config = dict(
    n_layer=12,
    d_model=160,
    n_experts=48,
    experts_per_token=4,
    d_expert=64,
    d_shared_expert=0,
    activation='gelu',
    moe_layers=[0, 1, 2, 3, 4, 5, 6, 7, 8, 9, 10, 11],
    n_empty_slots=12,
    router_score='sigmoid',
    normalize_top_k=True,
    routed_scale=2.5,
    balance_loss=0.00329,
    balance_bias=False,
    init_std_router=0.0187,
    lr_router=0.00085,
    vocab_size=14835,
    norm='rmsnorm',
    norm_eps=1e-05,
    tie_embeddings='early',
    optimizer='muon_variant',
    lr=0.0112,
    beta1=0.93,
    grad_clip=2.0,
    batch_tokens=[65536, 131072],
    seq_len=768,
    train_tokens=426300000,
    steps=4512,
    dataset='wikipedia_en',
)
Below are experts of layer 7 (counted from 0) of a mixture-of-experts language model. Rows are named router (the router's row for the expert) and show model dimensions 0-159. Each number is 128 + 24 x the weight over its row's rms, rounded and kept within 0 to 255. Numbers have three digits each.
After each expert's rows: "mostly gets" lists some tokens that are sent to it at least half of the time; "comes after" lists some tokens at least twice as common just before its tokens as in all text. This comes from a sample of Wikipedia text that the model never trained on. Tokens count by the router's weight.

# expert 10
router:151119097156088116152173090129144120139149126117141167142157141098134169133135129094085103155149068119117143083106098118096174134100137123116143159134117146086146116123108137149091134127111115099135129147118169154129171164106111126114148116130122132116148102172109114150126061097119124112114104155161152101112146113146133141120128111159112133111111107164118106138154153145119116134156138162113153134073171181151132122120133100090153147131179091135138097082115122155135130126165137
mostly gets: " cl", " sl", " comp", " pl", " sc", " tr"
comes after: " the", " a", " and", " of", " The", "'s"

# expert 9
router:161162117113084139108174114123142159141129122178142151123127134121172125127126170166128090109142132129130092115106107123135121151064145066072167135142135115131147129105119151111129116113120070104127167112124089110165128131096118119132155107142117114118158128160129116138137105129119121133125114149159158119143129107127124163143139118155138135125109110154145116173134192171105135123159107132093172116139173126152098108082135137152117141165153088086116116073146124121152130133086132
mostly gets: " United", " New", " National", " British", " World", " North"
comes after: " the", " of", " in", " for", " at", " by"

# expert 2
router:142128126110127135143166091132148135151128093133120126129100129096130146124114131100084118103131130153090130062149128106122098158150147098081151132097136152109123136127068155130145109098066114083096096089127136091127145135092080144114150108120104130139167128127161128162113114143129155129120109137121112135104125128136127118151074127137084121102122150128128165174119192118100114128142140145096154127072136113121154158146155086116134122134126103123138081119109142120182105133093147
mostly gets: " In", "In", " during", " On", " before", "On"
comes after: ".", ",", " and", " (", " \"", " but"

# expert 11
router:122122154087116113155166117137160170126095149132108140147139149092125156070123126119094115100146125143083130092137126140101087141134127115123173119154079115109156129062112144141134140124121122127111157129108150177127177137095087129157152097113139141121139141129093173112130099112139135103120126139159211163149124104150109142125118122112135165100159104133127134109138147134135137119177144124102156195122135144164111143123142120110185146143133139137123126150132129153146097169148129
mostly gets: " people", " area", " members", " games", " government", " teams"
comes after: " the", " of", "'s", " his", " The", " United"

# expert 39
router:123136126132119113135174081113160145162136151117127104123117140120151172123080128129140134123140145082110143118119109140149133161077108137117143135112097138091171155144113140110161142108081081091108101093141119148097185136149111108133131111133096167093137208164106125121120108135106164087115142104126146102103122133125127145121121112136130144119113105125124094140173163163173152106124120166103127152141154134159144107135165091144129123142150076086128136114117112127165157132161125
mostly gets: " member", " President", " coach", " director", "See", " Minister"
comes after: "\n", "-", "==", " a", " his", " an"

# expert 13
router:134107127138101152118159108143147128132133115117152162125119134114150159111128093143089124116158090125109132116120109129157150134114114096120145112104097102117137140105116178159124133172085080093139173141124149107160119145148124133129160095141099145072141118138094124130145120103146159129142143125142146105110170139096134164117125147142054149121078133175117146126146095172118096119145141137133163136099191150124139173125148087134123116107170104131115068098111124125113119110138177
mostly gets: " T", " N", " F", " K", " P", " W"
comes after: "-", " \"", " (", "/", "===", "=="

# expert 23
router:149137135104135117105132112152140135132147121127143101137122140115147194121109164145101114148160096148143137111118097110102160159122107123106130153158128097111097133075080134106126138126092087125088122121153155130125174184087124125115118078128114120106140145138127127161137133101096123135117140141153141133156156135151158130103116076098119118113135158162163147151115164122124169121129136153096115144129163147110160171120122106168098087136189135107099090107154063129151135128099142
mostly gets: " and", " or", " &", " but", " et", " He"
comes after: ",", " and", " ", " well", "s", " but"

# expert 0
router:128130109120127094103171100122149157146119078149161144130157117122153138134064135100095092092148145146135132100124110107126086135080121119161171119138113167117146125080126131161162167174124105135107155142128096089143163147111100158124163084141083129106162126143088148134155118109133144131142152126163119101112138121143153165157148117111090096126100113152091117120123160153119110107153123137112132160107121143166157160103154122137145167132119119104127138129138068151136107119125165
mostly gets: " |", "):", " -", "|", " –", ":"
comes after: " ", "\n", ")", "\"", " 1", " 0"

# expert 7
router:128149133078139156128199120120167140119131141177098130122144158132132123121067139121114182104155091145111132112101105148123119119107113105132154126131080103131164159121140145160119173113117124100125130145119155106142136102108109134120146098139122127120124185140124112148151124078102179119162170138109126124146142120113131149120125147130084113112162096145112144150164145140098117099135157137108141117114130131101154135075153106148133149084128102109119103111148106137189109089092177
mostly gets: "born", " Born", " Genus", " Died", " born", " footballer"
comes after: "\n", " was", " =", " is", " He", " ("

# expert 3
router:157174137068092128126170110142143161153098113147161159110144137172160126123136167175126107121132127130125117106102129108165134178110112084127172147144105128086149121123101129144115143139113076111133116091146125077152128145093116129087141129109145134125137155149117146187134115137150135148132161160141120090168129105112158138128120129121076130126136088117146105161132145137124116149125169142071136154101172126114086117108157147141130146148115141084132122107140110182136111141115134
mostly gets: " north", " south", " east", " west", " Northern", " South"
comes after: " in", " of", " the", " to", " at", " on"

# expert 34
router:121138097119097176120159114133152152171092126135104128148102133133152201138118131160062148090121110158126145122088105100147128159104123127111149130107078136143109155140118138134128126150107113108115116098137135134128130111129115114136156104112116142059156190124132153114138110118110161145107102099179179117094155121099127144113112098134116147101113121126088111171128109138101165136150096191099135136138155140136128108105136097179112142113111126105140113112111136179129124136128151
mostly gets: "Personal", " Succeeded", "d", " South", " •", "-"
comes after: "\n", "-", " ", " Country", " Title", " Team"

# expert 41
router:161146098118141127089156109109158169123139096142133131100106137109155156122104149154119124094121127138149160116119143127113123175127137123112153088128094113107116135103102135137159179143115111112112124098129113140137157111138116176138131138125086129116149169132068145138179102123163129080101114108140118146129125086150127182117098136102123131120099089147110108179110194135134103110151133183105137137143134140140145156164136120153112138150171114098147106115157121162115161145091180
mostly gets: "|", " •", " including", " Succeeded", " include", "\n\n"
comes after: "\n", ")", "\n ", " such", ").", " 6"

# expert 19
router:113162113103148113101157120152173156145108071162114119135108127098148137107103167130096146117151125124118116138142109092139132148145096139134145150110113120096145153117117162146135143127041092101125118138129099143092108138117113104080136115153143133116105156140118132143154147101131131113092094143112134119142116080137133134134076085125101142136142129123143127104150140142113074114159106158115151111134142171163146165080146132139144133162154136129137058097129141167127107145103182
mostly gets: " 18", " 15", " 2007", " 2016", " 2015", " 2021"
comes after: " |", "–", ".", " (", "|", ","

# expert 21
router:122140107082149102105157119146159158168121097127168167144143130109161159138075142110109094104128152154151144099128127088109114136100144144140183136113119130124135113104121131132148148158096094117119159156133106099124164159106095156129155068144098111082178115127112172142115089106149157148116146157160117124129122125125132153153148157096122111100141133145113135145165135142131119122167103141127152144102127184184121143094138133131131176122116129103126113122173086164157126115116133
mostly gets: " —;", " |", "%;", " –;", ");", "\";"
comes after: " ", ")", " 0", "%", " 1", "0"

# expert 37
router:102137135071115120137161109141163172173133113142103134161121141110136151119079164122103159117154120135100098118098122109151118133114111123123140126129140142099130109078119141139129094135122102085113143153145089145098106116129114108076124127118110124142114138213106144111144123097104149106088096143104181110129129094142124132119121070128105126118114149132112158128118151167131106143160150139130177133148124156140131157130147139146165135150126122133144092065155109175107107134162175
mostly gets: " 20", " 15", " 16", " 10", " 19", " four"
comes after: " |", "|", " (", ":", ";", "–"

# expert 5
router:150182126101157109102136098143145136160109127145134127136092152134124153090099145144112148118192135134127171117078096114117146144146114097119146150157092098123123129092079154118154171149126083125101124129142118130155167128104123120094074086132106100113116130140128122142129102121108126099127125143134138109145123124129181164107132105097139113116113075190114102145138180130150124096126139148092134132132128138139175172137139087142157126147151131113126101098159109122134137098104176
mostly gets: "=", " brother", " wife", " singer", " and", "',"
comes after: "\n", "\n ", " well", " such", " Preceded", " Succeeded"

# expert 44
router:103126114092124125121197127152157171169140108118145163138103162114152152105068118113092147106163137118085096119089124105128107144119104123130135141155148129087104119101112126130146116124123081096131149132131094150085094128127116127068128117128116110119110153174084124121148128126113111144093110158110185122134123095157164129135103063132118131135120123139120162136121138164149116126142112143135185118116111146131129153125161125131156133162131100127153091103148108147118110145137194
mostly gets: " 0", " 3", " 2", " 1", " 4", " 6"
comes after: " |", "|", " (", ";", ":", "N"

# expert 30
router:140147145071116107103168114133180165163119089151145107165139132102153157108113123100097119124169104142141136100131106107121138173119097113101170129113102093100153139093119142128132155129084077115111140136139140118111155141103117137104158102130110138096151149152106142140135093103116171114092118176169135128149134106126131168146113147119103137106154082152121114140159126145127102101149136155090167128128153149113124141111154115138120143147149098096152082085151103175136108110103163
mostly gets: " It", " she", " he", " He", "He", " She"
comes after: ".", ",", " ", " that", " where", " He"

# expert 4
router:115144142089125116143147116106155142122180116149134113173153140124141131118105112118119119135128086122093158099139109114124110161103114160150123123099128130116143110133156118124110138127143088119096163103123189083150139111121124099120108094152119123137152125180097145123158113064136152084105116172159154110115130125137152148127089163092116131105161076143110115168172156150100128121140150177104134160109134150124096103125148114100151149141142140116107093124144139141159144088184169
mostly gets: " was", " had", " are", " is", " been", " has"
comes after: " was", " to", " he", " He", " is", " it"

# expert 35
router:132125122123093133149159143133149164122115109145149145161129155131194149127077147132127128122133146161149134106112107082093136147142148136138135153144125129123133116136124113153142176170127127120106143139086108098144180146098074137094169086155115163082162121121107149136124126133128133108114152179145153132116120130145153142165129117094104085129109125129094112131173161135112098083185088159093139148121170116125125136106149114118144181107136149104104126118170100130115106106126157
mostly gets: " —;", "|---|---|---|---|", "):", "|---|---|---|---|---|---|", " |", "',"
comes after: " ", " 0", ")", " 1", " —", "%"

# expert 24
router:133137098110117095126178127139150170125141100128138133157126124131148124087128154164139122107163089127114126086134123150110170170095128120091140113131114089098151125124074145116152171136118116106104142120134135115152132132126123149089177112136117099094143192120131123160156109122128179130125083166144179157118114127152129156149088140145123147075142097133095135102116154112138090141147118145081142139114164165158127129095135111128130128129115094122113112107162096142133085118075105
mostly gets: " ", " −", " —;", " Apps", "----", " ."
comes after: " |", ";", "|", ":", " -", " –"

# expert 15
router:107171117105134124127157106142159160133159137128150121152130132129131156091086104122115133121107114104087095094136108061143093153128127121114151104106109137085130099109119139127140143157099110105089153141138123161119197176117106151153124130133134095084131167168101142122127117129107177140115159139160099136129129115157091135121148130110092140143117069157132162168126143160104131138134114134101143114093146139144150158097147145114090171122132128118137091094166128124116092116127178
mostly gets: "\n", " ==", " ===", "\".", ".\"", " ===="
comes after: "\n", " |", ".", ")", "==", " =="

# expert 25
router:155137156075127131088125118183163135137119108136151132125130160111143140061075181142124117135128098137150084144152138102131153149152105135104155131126117094114137130113148135148147154115066108084111154102141150156121122118115111115137097124129130139100139148132131195114161132105157181100112142155132179103142126102116133159142139145115149162123123108152130121129125109109127092131149139154118183109138179176157151134091134111129154161128130107078119095099127139143126120147137154
mostly gets: "%", "000", " million", "9", "8", "ST"
comes after: ".", "–", "/", "°", "9", "6"

# expert 6
router:137131126133105130153136102135145154188152084145106117125126138113156148106111126167092119111154134141149130123141133089102121161134096115147149107099094114106132137086083120120118093093115117119123123104154100148149132144104110137138104104160109124154130106134114149187092040117134136136143102152113119125136165109146110152107084126140100105144131125128175149149132092132122121076153124129078167125120146110117152155127120083106105160124151081112131109124153107106114129139114203
mostly gets: " Al", " El", " well", " al", " un", " Le"
comes after: "-", " the", " \"", " a", " (", " an"

# expert 1
router:132169148088130162109151105137149163177182127145143123158131161137150141150129140125130101120157130158108113119106149140147153138115127112116145159166107119099153101120095155129080127116088083065101119101093105110147131124136117140131133110138122141101136175162094124145122104105146115151065143148124136137115144130133131167138114163149105101141114103151132137156111139174110135135130141142125184096116133113088095133145153144179138119144125119107121050112149083145131088143116133
mostly gets: " the", " his", " a", "The", " The", " its"
comes after: " of", " in", ".", " for", " with", " to"

# expert 32
router:143140146103118077092151128143156175131135130097125125138135122083145186083085140154131150108179088136102139124145071141106110167087121110112142120146101145086163134105077144139156166125081104114126130113116126146127176140135114115088120121158149114117126149136132120164103105132126153094137145136123154120142087137136136171100126120128126145120107080151127121130147134143136094117137131112101148151142159129158158126152178119137153169178126120084159138098135096129168119143125109
mostly gets: " player", " member", " father", " President", " coach", " son"
comes after: " the", " a", " The", "'s", " his", "The"